{"n_layer": 16, "d_model": 384, "n_experts": 80, "experts_per_token": 8, "d_expert": 32, "d_shared_expert": 0, "activation": "swiglu", "moe_layers": [0, 1, 2, 3, 4, 5, 6, 7, 8, 9, 10, 11, 12, 13, 14, 15], "router_score": "sigmoid", "normalize_top_k": true, "routed_scale": 1.0, "balance_loss": 0.00512, "balance_bias": false, "init_std_router": 0.00773, "lr_router": 0.00124, "n_head": 12, "n_kv_head": 12, "head_dim": 32, "vocab_size": 36141, "norm": "rmsnorm", "norm_place": "pre", "norm_eps": 1e-05, "positions": "rope", "rope_base": 10000.0, "rope_fraction": 1.0, "qk_norm": false, "attn_scale": 0.177, "tie_embeddings": false, "parallel_block": false, "init": "normal", "init_std_qkv": 0.0286, "init_std_o": 0.0355, "init_std_up": 0.0409, "init_std_down": 0.0409, "optimizer": "muon_hyperball", "lr": 0.00603, "beta1": 0.95, "weight_decay": 0.0, "lr_head": 0.00549, "grad_clip": 0.5, "warmup_steps": 200, "schedule": "wsd", "decay_fraction": 1.0, "decay_shape": "linear", "final_lr_fraction": 0.0, "batch_tokens": [32768, 65536], "seq_len": 1024, "doc_mask": true, "train_tokens": 431900000, "steps": 9510, "dataset": "wikipedia_en"}
Below are experts of layer 11 (counted from 0) of a mixture-of-experts language model. Rows are named router (the router's row for the expert), down (a neuron's output weights, with its number) and show model dimensions 192-287. Each number is 500 + 50 x the weight over its row's rms, rounded and kept within 0 to 999. Numbers have three digits each.
Before each expert's rows: a language model's description of what the expert responds to. This comes from a sample of Wikipedia text that the model never trained on.

# expert 6
It responds to: Word-internal pieces and adjective endings like ic, ian, yl, ical, aged, plus words such as right, human, independent, similar.
router:483586526609519486518536419521578560475517589458487525564531470509523471491458538532482508577466572454511471426533538511542550480445523538529533569543500547531479457551541446510521504428443555429566548527551482512440566517451465572529545473509496473528437573515490481414488545514534534524
down0:522474583424569495395521542553534509464452515467547615491479522581487558414582525531516481514570622439445474442548575490472487449484460435513499503491537462454391457527460502494420501491549468552546460526455516398451521470532483568501598465429494590429512542404421501462485458481493538525
down1:441501433568388448530525560452502616454528498417508556557538527534513678514409539509416482450531512516511535413468509476525518456434472529514548466607515378513494548554519491548460454538485510422569393450492477478526540524449455557443575535470635443590532428581388546556505465458450406528
down2:491501514554580430474532484411455364478462548523561513516465491502475432473527494573460452533454588463645508481453460438488552465471448540528502494456493491499394518514568511498538427506517513470407414482536556503458479444524549457469479472489434523445443493460478481472529566478465466512
down3:523530489567540533466570532525418450455516474508579499494511563480487567504403495503477461575566545559388467424432439406484399554527490446537597483541564488458533482527518521385558531527552472539447430515493540489487446560458614583510530505636486483458476506443509433514417472474489506526
down4:508445448547441496558543381423491517522484452533592629507451516441449429454510637461464526535505516527538485489539583556426569491474577454584612447493481557492481386476541586533514543511487530385515594499518448548578529476485518477487618501517538603566484398401471530459520462560479441434
down5:515525465449489482442491447555404447500518551514516547530563469561444478548611447536466517409501372578458493604390518403521504475455586475515496529526435562554515530577450504506472454419374444535529537478492556483593535518455542491531518513318511499437543551564569530452508601453446508427
down6:470530546495404584500513525604480562420435518461562488435486524470407473553536547538461482513443484438596533558534451589448460535504490526436524575503400457477558542424465417546421490485472524439529523474561457484492516580599513512427476452559513470542477510421555528532476462490610550447
down7:544509435483542510506488582399556488545601455525482540597513535513532545529496523543496467492507512587523471463564492449368487540405489471522526467554601546467529375431480453477534562485574629546528571422578483515452395495456505485458518542493458382604522534418467477419485569429509543496
down8:594613476548452484471497479430466426509386463548498528629559457499474507509476552495490427403486560551471550442453540483461460456564503507471487494570535421578582499553473548515484472473540492464495512496507459502536582557509512497454431475490449469426544463621501554568500512453522528585
down9:429446586466441530456466525490476572574536598479468442552484470525411565573563513519470438442551550495533454469562505473559456550507471554457474473451445502541473522545532549536455494556547431503555595478459519550526544451496454487533541469589505376487519539502510505488604422518449555461
down10:511562435436504399465501484448485486532519535583506484458506454541523599480538622524563515490369532437557392534540444501552517558549528542419485508494483432583521413479559484502547500471361477475508514539516527502544402462447379494550546509422515510435479377534547568538463413497506446522
down11:492491476478530525500457532475494442533482425425440405585551537563439514412506533513507500509445562526498517561582525539527561486543465437513444438475542498462468433491506581436492483398531550545580572530450561533479583524538452581521463487496548412465451459447551480503473474404540552520
down12:517600481475533536542532472493529512510623579519489509386525486556468486432428506505515555457572454505499499563493474538537542546418453500493578525593554520482557491476471536452455534497471455523435489572497476495468505534529523515545513596507604475430519535493478476488615480529559455565
down13:557502486480503506529465459435558584571465481445571574500526472459511532493592583490431579436548472505478470435482519550448528519593470548467472571541457454507524492425510500415621482484535465518564476602535464557443469509549567505432417474446589478502560509463539469452506487582488563543
down14:483557509620478448418511515548550571471441485559577476533493441527455470487516493531536497522457571511515492506510543450474408558554524525486487466526511445541544542518592467466540494452563495532534538548491450483489560516460420504475478478556407433605400515538593400440585517516483511480
down15:485427570440486498461535422428508446553439542522608478576493510532430485538438525424480454505472515570535523515510505595455512482509402505534503562466487439496555423535421526547526439494518458443512440458449390461487495448418533546417453420527466449446422461567488514534462520498454455465
down16:459520467538609475501474498574593580439511526501470455513540535459615452552442548530490495504580545551539319482468471461490497478474480490482550490472491521393506528515465561475504374416525531445639578588499484456498465542488496447487510552542465500418475466559533550443539515525445483504
down17:508618447501450553542465558476559556446500552583580502474517530549551486535592432447566574529546531475517567490543483531586505534419544536531401509527504464548575533468493530474482449551496499537471551520449553438530436523497454515465394513460483624430626501486503508507468454468498457496
down18:618579437494465534549471521377566511489512411430450491525559389518534517534520556483497534531517491481510429518505465512626480558514553471470450507449436527483489470442538515453534431443482612490538467439501492484514483522429558570480546458447629548495501491638538483529438526401473579439
down19:527388548497574436393420551465454511486460499492531467596544455430565453489600535524484479442491546473374538618440537467399480428517542497614548499617513488438461403462509598558465410484538503523474552521549458489456525411484514516461458465477447545489522433517509476561571502409538461514
down20:519503561470471484516490543451506429498549523493483445502460606471579469546517561562540453485508553530402411497452623522508355421602409604475493440435475511441375574401463515504509473502476492471526602597478463549581482500473554431505482519576481468472481526526487535380434456499543482446
down21:458556471511479499484505502573420512445481413478480543506479535451491467493569494549517576512532494538587505513469366479500544501521476569539465494528383550415521445545510440533488577473435470471412579476551515491561473515515450442552581575434471471596496611481515484513529442492396510484
down22:438512491498486461420389494576529459490459519557427517497561527612467427485563470545377457471577524510465591504513489474563489630542401473516537546554550437486493528547494481436453517513609496483492505561461444574506481524546523507450537533570445491513445570410565514446578569512434550448
down23:515539451426470467515484529485463400524539488569533558413530599353474487478566522427648464468433465455470464584564476513435542374406562543492468526551470435538429447437532494468486554532422500517472464445547473562451451470406487486511469491531475537489376590490529527529406451532529529455
down24:472507496538567601555555494470434440482484488449597582518487574454499484481559638469441502420511442544524449512524530455425497454469513527551454474499482533549520448557509450559416496531578554502627505517490414524473444543460492509598501527513526466507528514479552481588559553424555468535
down25:502477542546513556536510483486484462476495459536546495464522404588429533473455409544506599560485487416579485505469509518503389515482529469513445490445371588529409436454516466430491529466440484449454408515556497484494480477493579507488505480520518553574460545505503554475518557483524502506
down26:549536613501522450472563458473484498445487546459547470571437462425502526526491435521543461468503612571481489530468498341511507474517479422459459447469580495604586578544532483609497525527568525530444457466432520446501511493609522541501457464399510472468560406394533468549524570463542544358
down27:617443507525487471526486520484481582492482496462415525494468485473532434527536538442448570427478479404465450550524468516470509502513462482454510637470537474548527528506443506533548529435540567559448523437523495481508503625526415522502479537536539540541441511411510480530465418524549530463
down28:568502554468450444524455564425435590468558514551453567463512571502488491501551467523526518493500521516421392579535497469458481546525471590519409522512459477471421409517508461540542495530480521471517511441524525451486446537493463463514500543565449527586457552483435477345518498442465545529
down29:477483494490506411359478590463476492537478506479499590479487484553401568512493423533532521535457521559493465522518374596563532548397547451399451487489471478522505492514461526502565449498468437463436464490523511492498517500468502431581524537425482587408505479480450552466561458480461471364
down30:454535498379472570509604555430508476550513496511518510480533439589422497424458457564413508428547436595520489494438546514584651616425544477472403587543469500493511618430480503530553440505476461547552432507472609421453444555583504498552490476372545541518535465513443541480461484434511428512
down31:545522405525479490376585414518545487538451528546551486508471466532644570511458394559483511625495555502469527562480504559431515486553462510482422574487475509494496522555418545468516519575453618550441458447511466515454503546542492492456462499581525517563489517450498548530438461549499453396